Below are experts of layer 7 (counted from 0) of a mixture-of-experts language model. Rows are named router (the router's row for the expert) and show model dimensions 64-127. Each number is 500 + 40 x the weight over its row's rms, rounded and kept within 0 to 999. Numbers have three digits each.
After each expert's rows: a language model's description of what the expert responds to. This comes from a sample of Wikipedia text that the model never trained on.

# expert 21
router:578438476514515484456516442482490544569501567496488466467479519505512494481409531524486542500579440513509444547502532525475471456536535494466501561475531556509498496519500534511503437440515520
What it handles: Title and name starts

# expert 3
router:496428502511552467407489450472505525513539569538479544440535485550513498452452467463466474475527448529505504478440506485467563456559622508419536556514487496515494563573482487478524415426545532
What it handles: Attribution and table separators

# expert 37
router:449440535533576532432507434487493433562560542508527532444573476497501545527484528525478473520511436476543501457474523535584487496479554508486478491495488560441513573556454460513445478502582453
What it handles: Predicates after be

# expert 50
router:496447484475507439485506499497473487594488498523511511538484544507500556487444437486435512486483512486515508484417537514576506485472548547451463483505515524466517491505422476511543438455517501
What it handles: Years and surname pieces

# expert 20
router:563454573553514474429554517475476474545510530520464579413540538483428531505385495486445469509581528482531409436434565509505526505523552515481465540501495507443490548555499469532513418480562542
What it handles: Results and action verbs

# expert 27
router:505429517484546506509468527502503524523514550494455543501506490530528532479457472526540497486560469508517519477496539508482503489499545492472499512439538529497540548532524483541492463442567500
What it handles: Stats table pipes

# expert 55
router:432440522532522492465485469478459552584511499495526542453476463544525475452417445452486562520514473458480464492536492574517459519477544494511473500466543579502454464557517508482512477456549477
What it handles: Surname starts

# expert 19
router:482436502470524440440459455555419568560553516558499463486468523533510543482468511487514548549578472538440489424448561517565486502590505468432483474514568481456551504538490485525479487440482547
What it handles: Adjectives before nouns

# expert 1
router:561394453483524566453499442466496500564556524508424572444521492483529496485416491511445510452513514474486456477501505548544530524518482463501507546476506522481526581546507487566558426467538436
What it handles: Sentence-opening subjects

# expert 34
router:550392507418520474452534468438522538554547511501471556474515531562500474495408512538504522498522486527471507457473543584516488504479495500495531579496545559489496502609468480525587495533526537
What it handles: Subject pronouns in narrative

# expert 26
router:546474448480581431478494534482509538600464488534495572470498539516531511467490443417475468472543460499488514476427525504502528467494511496458482468505502532516546508561487512476574464472497566
What it handles: Name-internal fragments

# expert 10
router:485406471505537506422506478473484498536567561566515595464495520523460482433504416565465463593479521519422534465474485534509481484524532429467476507435531528487571502513473546480561460457521464
What it handles: Prepositions after nouns

# expert 45
router:522463545426503547464502429553403517571568486557468485454543513555487539479406478485443553559528520457554490521439539512544413467521534469466568488509480541505504526574460558483479462389497493
What it handles: Determiners and plural nouns

# expert 40
router:484457545479499490476447555539504465589537489504514525495498529562470519468486448560517529523487451499496463500463456532436518537530565483491524536525477557454532558556454425550465493417501466
What it handles: Compound and connector pieces

# expert 6
router:546453531474588466433392521485478518556508521546475485443524483523470450507511455473398481552521496481540535484410491502512484497506513503415509526455530497500521515507473533499517454461507533
What it handles: Word-final suffix pieces

# expert 31
router:520454549464475450449547503451487520560482528454501543476518507508537502433479450470526498515572473500521493479466557477527497516440493462493472530470511544541460468521533566463540490448518532
What it handles: Month and first names

# expert 56
router:505389509493513455491523503488456478535566510476533586484566506493520491527425419429486516538537473522530493469478496509519451510510509517536449519447429550495571466500431476502454504454524485
What it handles: Narrative verbs and objects

# expert 52
router:448457581515527488538479514481443455579520496525472538428479519562463436508501509474457466603600513493565500469460506489522535533557530485518463514480485571442458573548472489499538497407576566
What it handles: Institution name words

# expert 16
router:530405498451464497459502460473534522547545517515469517443535503551556479525403515492514502497500471507490460460514582604509516479490516508484534567509524552455483528588485513535522454462500526
What it handles: Sentence-opening words

# expert 8
router:504460493505498477477477507463495534576514538513461484416527510486512542508394542471445497514542489513524489448477478541490489450541592517469489510510511490521504538570501532519467460450507525
What it handles: Brackets and symbols

# expert 58
router:463447464509479523457477502532430533572549571536526573524500480597468527447435462547528494497518495524494466493417449568521473498540482466512551531503474491490548494513425472512529466459540496
What it handles: Word-final pieces, headings

# expert 13
router:541476557438584480483508525462483545580483492494530520399423541465523483477480429492397510475535508514539510450418505572581573501536489508490459499436483476503530551478467501486465489441540531
What it handles: Word-internal suffixes

# expert 28
router:530405504515489515466500482490450538558544552554490500442508475573537479496400438452506511557480480474484531484456530568504430497522491446461501530452498474589531605562479497489530452447530516
What it handles: Quantifiers and prepositions

# expert 30
router:438459514509474460438482488446496518574508511473527521494496447553512544497498486483495524512519530533518457469497517531535490509496524483524426508441538561514514486510480490506463474481605545
What it handles: Surname endings, was

# expert 39
router:494463474502506481493461526479468534571538583519443546503486481480523543466473471435443497507525491512470526438428474505511536487506554470454450511477541514576559494516447502511507394474477523
What it handles: Mid-word pieces, parentheses

# expert 51
router:495472566528591498512531499485520487580486487491466542446485502516502507483514423472440510492521535499570554456405494517522493479528562546453506454456495545495476559556450543482550422481555530
What it handles: Capitals, code, non-Latin

# expert 48
router:483446514468488488501481509533456486573535522494436523458499492526521527442508494489461543559494517484504493460432411486578511506521537517467469532437500512539580486496435464518566434501536550
What it handles: Word endings before breaks

# expert 60
router:501449476496581436487484485541425553585512519527445504545455489499540478498484423493540533504498484495487435540424486520555494556495542493534456556495506501477510488507513489595533418405513535
What it handles: First names, inner fragments